Experts of a small language model: 32 GELU neurons an expert, 630M tokens.
Below are experts of layer 5 (counted from 0) of a mixture-of-experts language model. Rows are named down (a neuron's output weights, with its number) and show model dimensions 0-191. Each number is 128 + 32 x the weight over its row's rms, rounded and kept within 0 to 255. Numbers have three digits each.
Before each expert's rows: a language model's description of what the expert responds to. This comes from a sample of Wikipedia text that the model never trained on.

# expert 24
Years and dates. Year digits and month names in dates, birth/death spans and infobox marriage years, e.g. born 2003, (m. 1942), November 24.
down4:044137079161132157123107107075152103106123082158114154120104134099112095132166123142172132082129005142179099131141127141156171097105184189171120148139126094120142087093121144159138114096162157137141149105114157141120116109090200142147174081156131132125097144146081131156146125174220095171104167129153113155078155063069133162119084068109156172115167127140128148140091106132128137086145098133110121112084153130138105089104180145152149072148147112096180136043154088101135183099159161068121105139155068119109162141125133164134132155140138163185126163117111166091174083124112110134

# expert 50
Definite articles. Determiners opening a noun phrase, overwhelmingly the and The, also his, this, their, its, after prepositions or sentence starts.
down1:129118124125179161065094162085191107127112148087133181119116135101106126122169141144155114133135070110117128115162103133148104201078149146117162042164174130150145185137144120132104130124148187138124093094145137143170157148190145063136097115069161092161126129130142121182082143091136161157136158089093111150061118091091129137172115123105084148139146129092159146101132169089090100088129184139074112111071169139046120153128087146133100162116095079138127131135149105118155192126135159133048137098120153130131175125132130146130100128140155117058160167146093185190081208133189137129

# expert 34
Institutional title words. The word inter and its capital form, plus words in institution and award titles, such as interior, interested, Best Foreign, National, General.
down1:104090172108102137125091141137122089152130085165092167094175102113158093120088118085167122108163109089122099139111119116121086155118090149106109165065090114177187140071048098101145189115140097107128134161126166164180107161149070116099097089140118115131183093168138113116203171178155148104081122129155144166060082096143181086134119156164082130158114121108124115186122156127093119138166094120189181150201141144139138125129142064121108167105167080205140142077090111177140129154132143083128107113128117100099092121128138108181174143132124164118186132166130108144129141074178095169

# expert 33
Articles and determiners. Articles and determiners starting noun phrases, mostly the and a, also his, their, this, each, in census and prose text.
down0:170079101129103133071116162094055070090168097148179081128175128112167155166110140105165131097153203125113159133112115173100177152206127148149143089093160140128136150081132111178169170102156072094098125096131151121119115142090154081139095096108141115092124121080149147119111069074082140088147116120155088155138143127174096123099120104079072069141156110182125145154112115177143155092119148133153125160183086209148134162116132121136122192088105149108096099130114120161141170088134150078131068106149135078114199182157114147128151175163118149090132145108115122164101094178141114188

# expert 63
Word-ending pieces. Last pieces of words, suffixes and endings like -and, -ing, -est, -ter, -ch, e.g. gr-and slam, exp-and, whil-st, relaun-ch.
down1:149127126127165120096149167161086068123118161092129151127166133192140130152082112104078111156203120151177125163115153057192174157116147168125161144113093144106153117165135142146179145121110099170105169166095130113150178082061141186110106116130160118062130115091196128150057165133054131119106145088133144128138144136120111100074110153134123163127097168118127130118088133140090187142126123079112130111156100153072150118103177118138139063120113135112119099107143104079138096185167087126098101089116171100113135134105091091085095125118101197138167120087135188133151025144164092176

# expert 52
List and table markers. Dash bullets starting list or infobox lines, plus table pipes, header equals signs and separator rows in Wikipedia markup.
down0:102067188154098137146157142188148132136150118160121143091113173095104083177106152136096138090132136109122113146094094107095135089160133072096136117136141074145126116067116130154108109126157175139095157108160182144134153115112081132121103124087134129146093140085238120154091087097150120070099106130173137170132127151167151079173149176155085191162176181142132094143111183154071126144072093118161206125151209098138109112049115134125103151164153127068084127123080120111128112132127194101063081141136142131143100120139201147147117148170114112130102128143108151097081096087162120138

# expert 11
Coordinates, numbers, infobox fields. Digits, degree and minute signs, superscript markers and field labels in infoboxes, coordinates, taxonomy lists and data tables, e.g. 26°29′, ^{h}, Species:.
down0:071133125140105148151102098117119111112084139082087126194137067133103124104107219170215147101096061162092145155135141098101108142139113193092151071095119142127119112126131096132111109149123083082182120108149090082133179136099098151139191068135087129177050115107162112136104112163132159068191143090120145120135154138131125119133197145156087152105141089117170162105124160136133092130108130123125198086140113144091083090118128141060085122145188130129176131140184090099220142184144128126129123119128131148125124093141137121065103117175122116181165094122133114088147124123190124140

# expert 55
Infobox punctuation and symbols. Colons after infobox field labels and the degree, minute and second marks in coordinates, such as Position:, Born, 74°49′30″W.
down0:102131145138125142148135129203099140122120152108138148124146076105138134142146132128166129149136149095145160184137124186125063088114109145138077149182108202133134168101081123116158106181136106111167149172112149168116110144128150080138082139132151122082184096169148104152085159117080089110066143157154114101135174141112099127114097171165062133129125054115086154147151116208120094175191101170174132136172095082088122142122140178083113056132147149166158164111081053165085083147158177140137124101085149203117083124139106119150155067078096133125126082154126105170087120127108157117

# expert 8
Headings and auxiliaries. Wiki heading markers like == and === closing section titles, plus was, is, has, had after a subject, and closing parentheses.
down0:166092129151156133118112123136133123109219127096150098114125100112148166109114112107169108075139143142098167118123132159128108110067151107164092188074125060092109093127186123151101084115068139163118111150133091111114029186091161178120093113078115110137153123124152141132131154134176119150099138171082105086103178129096114080099140124133132109068145173123179208136117100159179156145164119122082065138161095115138106186138117146131137126123134079131121162159182096196118057096101085144151125107169132194156138125126176134110152151128163146170135101134156080167065202154112143136

# expert 46
Infobox field labels. Field names opening infobox or list lines, such as Refit, Time zone, Preceded, Binomial, Trainer, plus some word starts like encour(age).
down0:154128133167139129138156079130136152083125138075133190083136109045146123150134148061088115170138023175152139119159125104097101121141083132111133175138114118124158134103049162120110162112148113151169105113118094113164082132120117135167140135198060153124141140039085074219104186088183052113130107181167105114181092143128161148107124098168154126159194143117144152155096114097113133135132115084095154168134145077176096110075103143138174168162099123113152165160121095086137142106145163141156130173140141145098105140147126173121152150119133163135166158116133108111174119136102090090

# expert 61
Numbers and prefix stems. Final digits of years and numbers, closing parentheses and commas, plus verb stems like prof, establ, qualif as in professor, profit.
down0:132137111167175144107074157104162119126105135098127096135178145016140091132129146124115140076093115135123140089141084120106153180121118114140116146152123142158137090134169151157092097152148192149143107086089088116166140087150070147077073171093137189060115113156146097182066202127085191160068119118122155145071105152134115167130112210140169126169152116125179138042121096100118151095139102135070110105187100141098183159117085110120113086133110124143173145094135086118123166133175169176140148105120163111104161081133111148112126159161093178132107106124115092120131132156155146088

# expert 30
Spaced numeric quantities. Number tokens followed by a space in measurements, statistics and tables, e.g. 1,509 ft, 755 sq mi, 6,739 | 248.
down1:136187172110079099147116146123195143135138134105150183137145136180118120122164109113120078190094092126149113096115158118098115056155202091144140099097090097142130116096187106116123159140160138100125123131144180098112156122097114132173096179132085099129149097108156090113153120177114138174167130178124166127119163157069130128177109098130062083150130189129125142111137115130109145138108102106131129089092160164107202124173065132161101170116188136130196093127161079183100130139139129121160092157111122098062120119053105146150129120157164102166112095136069068102168048119059103162

# expert 58
Capitalized name starters. Capitalized first words of multiword proper names, such as United in United States, New York, World War, National.
down0:123133157134141165134091167149113131125166098099119132114130155106129082142113071091105171118144115119101109133124111117157048196191132090189137110152083175183148154163158077141097173096143106117095102162146167061153148117137140085194082112179079139151145188088090131152098134130103142131151121166189091114134179147119091103138170178128147110131154153157116127117084109118116116112114133099119102146176161075150148168096162139125157134145084119150103159084129103149174112121125063123212131184110191200112110122127117168086175146111121112054106109120071153083146145105060114064

# expert 60
Short consonant-final syllables. Short vowel-consonant pieces after a single opening consonant, such as l-ost, Del-eg-ates, Cl-erg-y, j-ost-ling.
down0:127164114139169102157196162119103091114119115121151094132115146183105222077111151124110143088147165126111114147135122134095183093130137134121099119074133085121130156107150099131110076126082144165162159095098131138163104087173106134177179102088095177080117119099141150155162100141125112150128075164174143147093177117088083156208190089013138112161079080135136175105129067109128138105182152147094185154172117097110154080165129122154165159087128131128121096157163114103142188180144097138116144135112135132131114095168097125089105101120100153106105093114167111126099139120142230132

# expert 48
List and field punctuation. Semicolons, commas, colons and closing parentheses separating items in lists, credits, infobox fields and table rows, e.g. Rock; pop rock.
down1:179142110131194111139058117179176143116132095087109137102150139182071094095121145135188120146132100166106154181103059143121079151198100093186079122127148074126153141104118110141109120089086123098116103170147166098155118093080098065167125086115143161121169153146117135079124130122098106212136183143095152140109132122144124089152122166136145087094161200153120130130147124135158130092107140202144058051110199127174140130163112126144132115116173118103162124088058133179117129121152095162130113162122106156131169097138116119106098120120133089105113121205134153128147144091048162141

# expert 21
Abbreviation dots, table punctuation. Periods after abbreviations like No., Col. and after ranking numbers, plus dashes, decimal points and separators in sports and statistics tables.
down0:116116143077121159136109163047109035160083170149132153100176087100126124168105149112189147084046071192099169119074156106089130127147163166125132094155116149065101120108158141165135155181133087103122152123159156149152138147103153136159076089071145136156127125101106120135182122117075184143112097086097167109109138130125103143150065122134129127113149172133170184128097164100066136091103150158137134097056107143167098113109112076153147119147163173106088127156125096128105091142093137189113123094137145104156100192098186133164191134097133114126104136107127114184130184125112183124